{
  "d_model": 384,
  "d_expert": 144,
  "init_std_router": 0.0337,
  "tie_embeddings": "early",
  "seq_len": 1024
}
Below are experts of layer 6 (counted from 0) of a mixture-of-experts language model. Rows are named gate (a neuron's input weights, with its number), up (a neuron's input weights, with its number) and show model dimensions 192-239. Each number is 128 + 24 x the weight over its row's rms, rounded and kept within 0 to 255. Numbers have three digits each.
Before each expert's rows: a language model's description of what the expert responds to; "comes after" lists some tokens at least twice as common just before its tokens as in all text. This comes from a sample of Wikipedia text that the model never trained on. Tokens count by the router's weight.

# expert 7
Description: Joining words between verbs or clauses, mostly and, to, or, but, &, also commas, e.g. enter and exit, used to determine.
comes after: ",", " and", "s", " well", ")", "ers"
gate0:126145134146061125131119136120125118142121146138147093133156147125139100122166129109129169105138091124141121095113095167151180093120158135093127
up0:108132102122097124112106099118114129144145074149152152132135129136157138156121123150125150153127094055117131136123117139123159078161156120113143
gate1:113105148114131091107124104114140130144124121164145139124120152147143083121111123139099171128099108130131166126148110127120123139136132153120119
up1:145098068117184105155104139128101153201157141136124141156135130137089091152165118131146121165155100120121145121126118096122112124115118156145133
gate2:175119168110114133166145106160100154146114146088127106123119136135096133109179135159113124128100112134145158098105143130151154142108150146121137
up2:151157134126152120117135142133124108131183110129127106133116154114088126112127161105121147121119182149128101140128076092128128148125119104148152
gate3:130097151103113144098104178129151093160118141117098090168123144127104102111119124110113095137132175104133125102141110190115160136146102120121086
up3:101148114107130114135159095123166092087123137107129113114116151110137148118117127116140110128123135153129084171145133143117102133099128144113154
gate4:100140127131129096168166193121082087165130123138170122135065138140113132150129142125124106124172136128099115150143127129123143151137104127137123
up4:148134129114098130157131161120109106125174112113130112133136140142168148141105182136132118122112124131109120145124102163090152093131126131119141
gate5:121133152145109082095142165102149116108109109134097129128173130105117160140131124125143093161134127136138113100108165112136131132157140079126117
up5:152130095138166151092136149091142139136170103101154110168141122155098134109150104091148137153130137117149088172165121144114137121134118161144152
gate6:130075107141143138128151124125102098127163091152168118102082138131144135146133131112122092111131124147111133080107160139110124121120119156128178
up6:119093146107110121150112100119088098157150114168122100128125094151134141105104142100128080113128066146045144079139140121119131081149106132105169
gate7:091094084136126137124133118175150118136130121092084133120144142120110136129135145108113090117064118121146108146139128164135160139144135137122127
up7:113140147179101123131082151124109169147126106128158153169098113141101107090079125168175167092148134149103152118131147155125100126122133114161103
gate8:133130156124105131132128114127168117146073125137139122139146134130129096128150106115143129131127131100110125131139155117129122192116147103151109
up8:180096113124078142124103135154152121161131097111131152138135170107108135115120141170128120087162154115117092176111120123145119186153132139092102
gate9:109039126153109119110130094124166113078090118140138131139098130153159139132161127091132120133147114105083109110132126140108167110154122113128105
up9:156165138083165150155118117127138137115146115157126136131124128109126124151117099124104105155135132123152119138122151093124086118116139131123153
gate10:141117136080100146089135125100132129136135140123112098095100099132113125170124155160139132160113107118151123122068130137119133149126128132119124
up10:122124153123139097076147133125128153140143098146122122118150138140132121086120107113179127116113113122101147150135107119174122123146127162098134
gate11:134123133122111097119101128117139106148127146133131132132113140081098103146105118121116108146152107108113135079122153109166115130172147144122151
up11:113103100121127109153158095144139140134107130155103094154102153095169070125127122140081137136153142140129124121146171123069136124134107148145124
gate12:105125149171161141157099143076131099118170122141120145153125154134107151135113127151144106125111169167114133139137149137129127127173081144173117
up12:081134116188178182112134135093121135138138119121163146134124125150132163130105157101113104130135122134143169137131105114155099073131120136137160
gate13:168144180153107127110128166106148132136115153153147119106105163135102171083127117107127120081136128159128126127144121148078150079145131136091141
up13:155144125156120133149180122107176146131129174153124137114120126131133119167153125080108166122103113124165079142125113119144125120157101148110130
gate14:101115107115104164132113188121125113138110085194136055161124137133185138160118090164086165125157164160137124076129107079153096143126163143166131
up14:121100117141124125147149089150124139084127131145116125133160131124118143087139124117098077153102113075169165154143114142128143158105133126121157
gate15:108145108127136126141151136150162118169128155139084157117132144145117149133167152088115141094132116130104076097150131122154146150131098150125148
up15:107135135200166106098131111144090115122151165136150119111105151083155129108105129134149166092131102163109096105130119150117113142136134111152112
gate16:112122135093132124119128101131095107135113100151128119108070135083159145124123168132154113087156118146088127128128128161128142128104121079201118
up16:165146137101113107123126099102109124152140147116102136124125085117126166121118131060140159122141109109125092082128097144136126127151150154084092
gate17:112113149108111124119147111127141142093153140119136097152109122101126121158140182162112136172131131164147123141155105079133118130146166134142140
up17:150157106117144184093123144142105120168127114164112128131150117132084111142117098115127107103150136117118105107136109115096130169119117102195120
gate18:136133166146105143149125135106098154130102100139157108151158150147175106137140094112130163132106161115109162121110092144117111136138133091133122
up18:164102147140102124154114141155108122125118095134124118152152180141146084130166133126142133113138103126152145128117081129135121132124140085111156
gate19:121114117104124147162108154090100125111139124181138124081097134095134154141082121162132143095147090113136105138139110117084092163097131076158107
up19:110071127144144143101124118100137153148179091140102135132100134137130151155149078155150117179114189110160131139156130180129135155114104114116161

# expert 11
Description: Table cell separators opening rows in episode, election and chart tables, plus function words like that, this, which, these, because.
comes after: ".", " the", " The", "%", " that", "The"
gate0:126108141119151171121144162071118103094106076117094153135118134139108112176130148110155100168116118099099112140143139103107127138161105156133133
up0:132138139122128127109100126113138103096152123088089175157135132100133156119085121139111093127115133098088125135152099164093113137107105111143072
gate1:133131130121131128156125121101144146151111161135102128103118161108134135102148128147110183133154099129176155168138097116147123109139132167112144
up1:134098067149126133162117132123124131163100135145123120146128105130121105121106139191170168186100163162134116130126141122162123144143135124149139
gate2:150117133171149187126149122098122147120134129186105155149136092131142109104150110124159096137092092145155171132126135138112122102091149137123125
up2:129098119178154109140174183122128124102135131136111150145132104113088170098122146146144132128072107112111105128145131149128165133131127163145141
gate3:123106146145112125110086134122130135141078128123114143125099086092131145141094116111123127151137150159099131105139138120150148155092109126149075
up3:126141184106129097123135130129186111140136120178142120115119140129112087130170090115120107149131145161162130119142107079101147141045139106135145
gate4:143134156141112128132159141160116076071122141127115133137136150161128128127098143153175160126125141113112113141156144165145146198115136162174152
up4:146079158149141096135102109113124140096143135152117105124165114115173148104129118130137147130088120137140103137098103125129115049090136099113141
gate5:107122102132120122126122133133147144149123124087151144132172138098135157113114123159113111116125126090133121150146083087138118101163147096148153
up5:126102182126140104115117130129089127139112108101169142145102139090126113131153088132159157141107170102134137170157176174116126146124099124139170
gate6:168071123137171141069069108168128131161101140128114139129097136176110124131111127117155136104110125119140067121115099092120122137114158122118165
up6:097139148102127125147112115072156162110153119105144128168125120129178128128155117159107062081062130172134143140103145121104128112138143137115140
gate7:116104139146105155123130153088169104088126148185057151146131143139165135113153157148122121124163128114107103091087148077133142135103129139134106
up7:130128114125106140138111095139170179108128134161112144123103134137147138128110111115108131142113131177102096169128115081137091172103110113111136
gate8:102138127132136126139092134125185116135094129093105086149154125092129121126131134113153110058141168141046122136115075110127111136103174083108144
up8:120161087115138191112177158056094147147135130141155158137142166089103138142085129109158141151168136093132110122097150143140139112087146109107122
gate9:191118134111151146128151141097188135124179186121131107153100103135150101150145146100145117140110134143131132115140110107096123103140122147124159
up9:136141185121145137114126067162142126168104190124147107123173144126174139173140136132134136121116138085115140085135136120150117137134141105085138
gate10:107098097139156129142076173137140182153160153120122097151122129117118151131149125145121169118086141107106118148116141155135101122092158128073141
up10:123152113142140123159149111097132121120157108114091116127117120143130126112143135096104069127105129157127129132135138087154107122126125135154119
gate11:119116146138114092123163107128104138113076148171138117118138165126110102119138147142120150122112169091151105164129113127127133180121167133135169
up11:135171131167105161134143082113154108159095089132145055145142108124132128136108121134134098150153101055132157112091097110121159151167148099144130
gate12:090130145127119146118181125165127105100128136188125123112125125152154161088150136135142135128139150104138128126133140156122125158137125157155131
up12:147117092154117137097142149181092127095079105164139109150153165144116122174139116144093137100102130185128144146147129140133107150124178161101115
gate13:106155151154138135125104167085083157153096122147158129116138150128160123115146077111123112098129148160107161140107153113171128118129131104067129
up13:121115142152162129120161155125116138120135107142148123114115120100136131120144133127104151149132087137131144106130113134122127149125111141181103
gate14:117108147109100135111143074117151123165160167142173108140143060098137125113165133103114171122126153126141174153148107114066150080144114128135115
up14:105152120135116105126144149125144115147132140106125088106097106127112131175136113138157114146091120081142086125131162113148104120145141094131149
gate15:112112096114115132113127124150122174137145127108158143142128110138156183140122103139180141117138109108111105133107129106160089123153122114140126
up15:114188128094141105142124115134057138133147133090125159132156145166087126134102159088137172123164135126133197162114158140132153133103147119114133
gate16:131147164128123097115091093107097132152130163104155111141105113160120105084111102104138130108082130127156138132173122114180122140123120143145133
up16:159125156097139136122159124111136146129116121151127119108155130162098119097117128114122128167100100124148121163114163163098123123158154092142146
gate17:134132154126135114116087157123136123111124173122099134104144087163166117103136178109111125132165135151190146131145113146126079172149099118145130
up17:138125121112122173145129184155142118119092107117143083111113142123136136118146153172128097159128114188100136122143112161139141154138133086123131
gate18:058105128114105096131105137106136142153140098139138125109089118093129126143099107148107061129126110156149197104143152161153130116110111134136132
up18:131128088156148166101117135152095143141139088121115125154119162162162101137112137133151149138142081084152133162140109102110159156155155151135126
gate19:109090075144115092137078140154100122122114176095153158141126157129138129177089147117125085129147113123136165107113134152103152096092132166143175
up19:158146126154110158112070111147157126145110110095132125119124126132121103154133153155126107163107133117118136186121146121139126109132128160093136

# expert 23
Description: Colons after field labels like Suborder or Genus, table pipes mid-row, list dashes, equals signs, semicolons and sometimes the.
comes after: " |\n", "\n", ")\n", "1", " in", "3"
gate0:137139166127107112167120139065160144145150080144144107147127122140180107123141155163090152154118100090128124114151128128107109161162193150154126
up0:161115144153137133148143139110118182134140104082131110115112143130140074139104143156088189056146097166131175124107146114106130171157155118158102
gate1:124159100097125135143062162104084132102120106133110096115140133103151133131134131124151121115119110111169120190198096135107146131065116116121145
up1:137171125120124109192104114085110131126122119153113113122158162114107147113130117136086104124131095138100098122145140140143161069139122141144106
gate2:141090130124104124151100157139151148141159139135110113120169136146123132089108118107126103157111149122155133129139115121151167139131194129110157
up2:154125126104119121119118121182095116148132154097101155147143162166140113117132171150121153120141119128129131129137099130127097112085152123124129
gate3:099133146074141141141097126135145114171149110141081132120123142161112133103113120138132140115152118162158133103118160124153145146087146127152119
up3:103146106147131149119142175142134123152155103175123131155158120121109099082144150154151131104163155189121140134142119115170167138140131140136119
gate4:128105115128108104120107124101131147126115151163104103141143158144092146112155116096085131119102110162116126158146138162124164120108114107126082
up4:105104132082162106129094114103108152125185113093104098125145140119118118108165125135092110154133126113114148146093144148082131139090125128137146
gate5:147102096146154191101134113135149109094112107161127078136101123162145148110076085130094145087129134131155162108096142108119121135160146108108101
up5:147140121134143145156147136110119146133135126157042120130137142199140102158137114131140139138147107114089136128102154134131140130157139095117137
gate6:147118131146148110122106123112104132158143098125075126124104150134145145110127098107137110154139100118151086165135124156140134093140119131143114
up6:142110157122115186140117091108117137164104124140125165094139122141087082150142147120098109064127079123126117153138128156177136130120129159120108
gate7:173122133115105114118125158131120114146177038151125107149182134164122123127133099151118193134157139108098158136126146167172098134124070118163151
up7:142105107124112158136104134129150143109118101140094125130121082097124118134109179103144086153120113133120089122144076112128114120138145140130097
gate8:153121118170120150165146165180154132133120145190149159154129172141086126106139139120124107120121137118119130119118134124094105132127121156140129
up8:124141105117135170116111153161095104114131175105137102136126095177104137122129148141154138107178111123178102127138125132147132113099114097136144
gate9:100109095086133168163125124149099119141092147104141086109118119139105086127119156125133110150153155135116118111110107145143127099118093123093116
up9:161150136145133105117115124172183159098101075145155111177136135120103112129139113180117099126144128140171120117119148098155126155097126139157149
gate10:127155137110094072150085156145138118154106086129152100148114141105124136146164161110105103124132160116128113152129139110104124164139099135161130
up10:119131146150148157125152122127141145077152132114114117084126154136168078100091122110153129152163144111134099129132128152117118084118130107107112
gate11:125111105086157138144134144169072140106129145134143145148140181109134124139159145119110131124113172078140136147112133162111114170115134090165131
up11:114134137188122104166138134073145122132116169079158182127144136123114136096133083105127144134126121121159077108123155109126140135116116136163157
gate12:114124150111093120122148085139131112128129118120087154151118117119148138158141106148127165144150110130121091142154105141133107110111151056156120
up12:121078126126159078157170098120126084126129149126119116148132118130138099148103100196168108125071113091158120114156089145137110114158132130154135
gate13:182168111121115139117123136122120125118160150144095174149143107164104090117118122137099168118141088142128140145158167146169163142136127119135152
up13:112117117148115178151087100147160125119088115089152129169146109138121109142134120142112104112134112121129130118100137126084082104101116102154126
gate14:121164168180173137161132106141088152143132155114144112126161136129140115110102114159152128159110109133119140136137154093127114142081118104103159
up14:152183127136221151125124115119102163139138118116160097139146118193124108110141128165199125155113126107144116116099124130138118159116106102106150
gate15:099109121107132133144126159136142119125120127130170098128131146142093128151144142116157105109116127109139168106154093128140128080166148148108143
up15:100129093102098131150192119152138077131130135165146154140128166126109143167112087111138155156161121127117121143128114119111084097081134078099105
gate16:167112114113085136110130129173140146124111120123126122137128157114133118113138175081104183109156144135146154142142115117117141140125146141122158
up16:112114109097095089114138120150099113141161140139151122141116156113107133140129109091098105103119135135160116136165109114137150125116132086118119
gate17:131131140171167118107125158162117154099124171136151110181105161101151119103122107129135087134108132117092061091124148118080176135117130104157105
up17:109110111149088078165125156103138121093137121182112106144109121113147145139090144124117108097101111132166120115138077107108136144151111183115116
gate18:119116131125131150134137138111136127109110106154155159127136090090125135124149136094176131126134156142141078129119112127166121132148120119109135
up18:134144150139141145159147165130158152152123130140110110173116153065113090143128146141166121127156153101084134124085131137133110097137125113128113
gate19:137098129113141123186149079108095114128144155155107092129155115113115151111156105137141119145160113144118119129125098115087103113135119111129108
up19:149145112122103155132149118155132172142129083134089113130091089118175156164116122106134117123134149143108139150150110156112156136093139177121128

# expert 25
Description: Single capital letters and abbreviations in table headers and codes, such as GS, GB, Votes, ±%, party initials, curling scores.
comes after: " |", ";", " W", ":", " (", " R"
gate0:154136147119113160163130104157133100153070119172100151119141085179150127155147144101126151123132122170164160129084146172114104108132145087120119
up0:169132113117111108132163122136216104125127128120164169106112152081082122124132116119156121127112131120111126132113147132100130144079149144107107
gate1:138119153125096143141153128128161124113118089163157065146130132138132161167108110101156141145129149134125102114126094147105127131136075153116113
up1:117161138139108114145137116126139149122155143108108163106137135127184153099182138159123141145112104114105139170123108181132125159114157163141100
gate2:160103147154152147117138100126157122124210142181185095132121128152154171112141120134105111193081096112130108119147114129141135122134137103109146
up2:109131132125135138141137145151139131132134146139142123119155100152122195131136105164121143095121104123164038155153125176103102173163121168130093
gate3:132121093145152159125099164164144114164083128125142115146123086127129132132089109109159128106149157143086145109120144113129121153123175102114108
up3:107088156159138124171159098139120123073150153136059108144128125126108117111139153166130116123138139158153154128145104123145103112094122148149135
gate4:154102108181161144092104091147138169103129127105135141123092124130116083079165114116130092134106126117113120096117163155129132178119135143113133
up4:080153155124120139117154115126156125121143114081137122110093147104111149129154143115104151124130121145126147144111111136145108175070148102158119
gate5:126126117141085095109097150155071149078135067119142122094146143100120139104147122140122093139127111119141178098092116123118145140137122145135107
up5:175170123125122131187127130081167176138159118165121129144088155124133151144136132107160145158152115197131104146100135121126134161119143111108149
gate6:187133157122142144092113120098164138184130115141182109113120120134091177143115106176142108150136137142130169108076111159106160104135104141090129
up6:123135091163130115117119181128124077110120111150095135121138127138120046175123114191134135144119124106148110116141172113063126132119137118123152
gate7:087077112185119150116096126119108137082149117125111126164114115145157158163133100110134164124137158129110117140118159177084126132117160123158094
up7:129106107100085122144125117147125144130083058108134105130132129097134162086149119150166107131155115110099125138104130149130078127159124129098101
gate8:121075126095093109104117103129185110108110125136116135097162108155131084122145087134110138129157105134126135128102104106108133150157142103099131
up8:150131107084156136107090121134121155127113141167139110134140140132164113123099124128135112152113134106154141138143169140176113145063108124136108
gate9:161189111133131147161117110128157087138122123096158137089133153130130130099122069166146091120108119115136097124140131109068101110122072118153115
up9:137156103162084108121141133139118125103140142147150093121156155140149120110144122165149141134116124111119140108114129108127118115116142119144131
gate10:109105118135106150135110153156083128118167149123122125104123096141100151133140155149173136130098148110097129168148096129131139133144104125094181
up10:139131134151142129108169191161053119133100111158143170113080125173126154141101149120100127115105090140088115137134134179150136122113117174133089
gate11:136134150099095157140130188146123096137140130105133090139097104114110136125112150125148066084150086136164165101122142094154146130126108125157109
up11:140150101166105130128127099117123137118129129112108066189130086118123083116094178082129143143106142142114150106161130148120145134154115104125176
gate12:121112103103121157148178135092085123123154117191142142129161122160141150119115131125144106127135107160144102116129130119149116144129126103131180
up12:072149156152093071130113150167116144113094122103160189140120139122106141119127104135142124133165140135115123133126122130084136100111167164132116
gate13:151146115109148077130166100095127111118127125134093127107102091108119176149161140115138127139144162097148151145164117127149181093125146063150103
up13:141117156120166119131142164091159139109130150110169147135115119132102124148108115077147151113119142109136155201121091110123133129130126112180122
gate14:096127114121067153153127094156132104081131123106099129127109125129109086142177133170141121136132133158143122102168172143108111154146129130196136
up14:143083096103123112147152151113129178131143127115164099094126168133131151130170107138112133104095126086101137133157131096168114137157151174125121
gate15:078095136081143132103139131122168113170156092122145185150135120155130116078143078137134108119115122127090149103110121104125072102116118135029122
up15:084112095092148124125150135117147105114136108138151120128107142177113144126125103111110139111087127095152110089108126091100121150138060166087102
gate16:140119138129110078087134119087121149153116106168119125145106149126150128109138135166165125117182081105125195149097107090102118136141140142114111
up16:170140158111177102120083127199105093120121138130127119126149103133100122149128117116069142141104113128148128118119146118139120122159140175148163
gate17:190112123114113115167142139140133103114111121124164128155138123156131149112125120130190156153158125078160136104144142144185122124130172101111169
up17:116109143165154127085164113137137080116115165115121117175123100111130134116103145129190144108116169102142121139109100139139143121120161129099141
gate18:133147085148089128122117157143157122080089121135168130144103140132139098105102080148146115141087104141123127139111116153160118097134135198133131
up18:126095094088179121117111154194103134125121121125112105134106123139166143120125107126151125143105117107137109125092101140131132097079137145119113
gate19:102142146131152109108149159133123119109130140133123127103115137107121127086114120130133124121147135167106115135135111084096110118135177140103151
up19:157154133126134126151125099122102095138176148130151113135176105127130114103124176151140167113139130065133151147145171125121083107084143173161126

# expert 24
Description: The article the and the, plus empty spaces before numbers in stats tables and coordinate slashes, as in the Boss.
comes after: " |", " of", " in", ";", " to", " for"
gate0:122119143148164122092109111153124148151108134113131134141135124174140119065112106169103162132113119114161153185118156119171109117110169172114144
up0:161164116142112114164152122151090151133142129133156165172132106128158114111097168122123138089124185135109115111180100142158125131168140135120118
gate1:125108144122115139126123081121100135137118120121161144088130117139111157076164108162130112103077138157114124145139113112132116129150128141182139
up1:168164143137117127133145183108133120083104143148116104146164121123115132136151146097129145121129097183166143139124085129116115143127137115156174
gate2:123109139090144111152109147160143170117118129127161095123123108117112153131179133119137127141148121131122097108123133126132112158155150135112114
up2:126105108154135109151133133123143123138125057141107064100122120098144158169145125095101143122120163153156141115121126114137161103165117124113154
gate3:100143106129132163127157204163136153168127096147158135112099128143142103115141124105089135102140133148099132149144119130136144085104125088108104
up3:112154125107145146116111129146115152113126114142117149126111150140154128112138120106154141135142113151136126156101127100133148132112118115113141
gate4:131118133148128141131169139137136154154159129120107098118129138131149117130130145128156133093112167120154146112098118141082109134099138121140128
up4:136130127173075094149118105128118144085119128159117121106127122110119091136148177139137111099101139058117148186071096113146161118123149166129130
gate5:111150169103114128125100122106114130121124137119104075092145120140138108172164169119123095153118131115135169111145090154141147141139118114113133
up5:102132135155102145124150105162167131088121122141128112127106097149133156136110118158128135130082106150135118163129126110092142169163123136134117
gate6:142126121191160099108123153098124115108124112146133153149106101136095173129137122112096158152141135146146077126113115124129100104148108137149120
up6:112117132066149141065135127127153116144124117119152120128110147133119119115089166108125183085147143158118138093152106149152124143128109125140139
gate7:160148158091123125112114147151126104119152104098108156149143118142106116120122134131119095122112123119132133128116135078166104089124133117128147
up7:144152127202102108181121109078150165185157145167100130173154147127133077126153171149134139126162087099121127120117154131117151111112140153165148
gate8:109133144111148127116135122141138148146141113112101102048135088135125138128148111132074169123122130116104067147129097122124158108107136198105117
up8:129085068088136136116188165060088120142112117112099088174118139068143149139142153133141144131119130143157097142077106140150078127151128125124146
gate9:098153138118121132085168148173086090110125137130116147108126145158144123144098145092100159113089151128134120104126124120118188125110119130138141
up9:136132145106140135142145131112121063136100127093124129143132107113184136117105173124134137116144146119126139140121103142085132116134140142137151
gate10:097076140123138177092119117110139138100107131119184168123118118098130178122121132077144144132144118122133133123149165124124130152126125180113158
up10:111135092146130134153136131106120107148104127116091108173128111157135101155154121129109138140129144101153121106114130135120124120087167139134105
gate11:100148144121111123111111124109150111138125145115112093116118144102135084105129166133119122092142099153123127171114151129159146084119132145110105
up11:099126133143137155138140115115134108114116118152139099129118137094123134144094106091161138128150143139093149150113154104157146124081110138098111
gate12:078143113105133109143162133135100174159114098124093139120104111124155136109144101127123135114118121117117142131079107137125103118141106143120081
up12:119133120136153096118147166102131118110144138145125093132101128090105157175139120100150146116174086104124103151102116126136117163146151151161088
gate13:119103093166138170112200125141128138105110124115162139135123135127132148125095104122103107114116113134159140091114126120160118106073110156104139
up13:117109181121128152140149129119147105122137137156101150116113134164174106117128094100127144120141176124132122129151142162098153156143092123132131
gate14:135146132166112149097201143076116092105092130142104116115121114148128130161122094142119162072152114092111126144168125112108142134120138107146151
up14:130185107116138133149113120128143149126098147164139099131111135112124107157132122163180119148107127138121135132155165158117109138144083155107157
gate15:148118175119106127115111104123114128125119105113134113148110135192148157100131129152127121144139118146160089122116108130143129128123190178120125
up15:105151138133111128115171127121124109140128148155147091138095120131146147172161103167139139135128138100137097116076106108103140138141170137099150
gate16:129100092095112127189095124125125125103119102125114129141067169163096149134113107141083129111116149132140127136143157085147099148152128158144108
up16:126164093102160133168138148095093159133116136137138149139133119140160182124156106118126165123131141090129160139154171147118143133152118114189135
gate17:173096152097115146150109164157124100152134162118089129109149132159110103141150094108114132152121134152146133077190130155163120107101131144117091
up17:156131134112128126123111173135107125084152148120171158150123141124095124140155144112117119181103185096104150107102111148172123092064072125097137
gate18:145139162153123176110099111190117137111150122095117161121133115153140106152175118143104144105135138147095125105154106134072123162105105120144123
up18:164129126128097127124151159123173118115115148158107131133094108122114151106095149100167133098087100110151130134094141119144173155091139138129132
gate19:141128151130166115083118107157144147202155090145117059160091144125125147101168152102123130127147141153144118141106126163143100189130130106121133
up19:121137135142133103132144107151180130077112128124133097165129161114089119103140112111119094138104132113161106130132124145142094190099159115114143

# expert 14
Description: Bare space tokens and opening parentheses that come right before a year or number, often after a table pipe, comma or in.
comes after: " |", "|", ",", " in", ":", " /"
gate0:101096115113125115107126093080103154164135128120081104147178146123148103064124182134093078133120106123094129139148110140095087150139088129144095
up0:114088095146164162135111159081158119113122155151144167170151096158117119154147137096152115103086141163078157135110109114081135143152100146115133
gate1:108106082143121187168113109099173128161103134074121107120112105152106125105102122170111171155114118111147160052139149105138154121149100143119145
up1:134139149148102107167149123151154172128103127134180117120096098151108111122162139180113087112120134186137171137126133123134143135134114133112143
gate2:131122136135065098194123158156115131154151122133126151135122119135191109140138121102093122131129113143164160106109147155093166105148127112135125
up2:096096130094127129120175184124113104131089102123138083125096143171147098140118076093119093132135150135107137099109122148125133166137129098173128
gate3:142119159135160135136145094087090157170148128122138135108164077117153142127128143132167143168151087143140087160131131177137139149123164105148110
up3:112121174122151156145129102176176125107108116109125129148155108130160150098098138083129154180168149164144109087090121137136166123103138104156103
gate4:154134134112119123126129127138111094138146115141147119121123136119129149060137164140139160146125112131098138136132151123131164086105152111164110
up4:143127105135141168099144140121159134150087150120138174140138115134141145173135124083180154140138156144169084074145108152111145197126113125100116
gate5:127121124185170123122129093176118143155099117137120137107123197149092147114131115142159150109144110117123114148120114151130111153126141118118117
up5:140087154132156134085096128155090125114134122149133136122178153136079184119143126097138137125162158158171154132115190145154128123093110103136136
gate6:160123089122098131109092126119157119121139149097111103102129115160126106106132131133124093157142167107146160115138142126136153160144148123147135
up6:141135061153135156129150103161151130155124133117096125162126141122129128077134128106096154121132102116112181153166118108087155090142123155107107
gate7:177100160145087098119149165119118147117116074135120150128088170120120136101103110187159111113164123148151151151164158117132083095116160175182088
up7:135118142125190132120126126136163153137164114123155105083138125095110148166131117151103147121092126166122169068131140097090144146132122127123126
gate8:114145145122144113152109147121160134120110130144100144126124140083136095083135091129133090170137155149148133118149111131072161148153183117107095
up8:105120129165112144091138104104117114183159135122142072111140125172163155129149189150137159096130080096106127115147151140158102135134108158166158
gate9:117109165111134150148133137173118163143098075135146099130154136142135154115147121131144141093138156109138164099108096148153134143176129152086152
up9:123099106117107097146166138127160106114156145129115146119109116127144102147100128093102119143149138141142112158103153107090115111172137126126108
gate10:203079158128150111113137138157113131094123140143141086128139084145128134122134101127141103109121145149152144137090150149139140117104105133132176
up10:159124111113143093122162133165104124106069143164128090098058124141149102156092158086130151086121097134135148190129137146129101148124131122165131
gate11:153159128112094149142138164144105173104139119171108124120157101127135124140144120088165159152116116169156118149125126110144110098106089083104118
up11:148139113158112129162122124109123135128118163138112093102108140132133146143142099096094176155084126117124079162127152150168092113155108106108133
gate12:116120145125124122148123147108155086142111172143139167145129127159099121109159089116164115109103120144128129149123104127149130144128135165128136
up12:127177134132126119138125143133110116116118158152129140160148110123141083097083068080111122132108097121080152127159099115133158172155159150142148
gate13:133102115113119099142087136116141127154109137169141130152172080109128123100141101160075142111104100143117129114118156125106116099116160158074133
up13:156128144132124158157129132152148140143137119149141095084131132147127114181120156115116129088110084128180095116077163160128137144109087109114116
gate14:125111080111151124143115148121149145110150139106113165150130130138135124133106130094116125122151072156158151109092122131126159096151098075112146
up14:160082107089123115111122144129130128132093137155119149102174162087148139149141101099108120135134144142150153140127131090123158109119101099104108
gate15:146111121174149137165113164129165138109130143108131154165125121163096139161108124149110148115151100132098151143089140147107106088129126109134140
up15:172162122103090139147114108117113138124168105117133141114119107090121114128095131155139075135154123140128128140124157129118132153138138140129111
gate16:117105107146081164118123116109105113140077160071143094123120129142131149140122090171130140139120126080110123158129117122117156152168127118099134
up16:147148132144147126122122109143098113173123103116161151127158120134108161116116125105127150149132148163110089149121156067133134136127129109122136
gate17:126156113104142127104127148155136109112158129137165138122150109151135146142099134127127146104102131151106129119158147150150105101134100118098165
up17:126112089136159159121130146145101127087176100141173153143157106162086191138095169135171153120148123134118155147147121136150147087132116125104162
gate18:122153185140087106112109156125105128098100128141144128165127136094119136069140148119180102110086108121131133086148139132098081093165101164105187
up18:106134133123153125110147145134105125139108131104113137137114157138142126110119140106139138129126142108145120120113149088160101161127136115160129
gate19:132146130145132152157145093133110147120126125127128144142114126182106146140143132131120137134126109100083115134097138132126133112139102154148133
up19:105148158142125088128147127100178094124155138127131108148060075113109122189139135136181141082157142127171116133146103135147140150123161116114151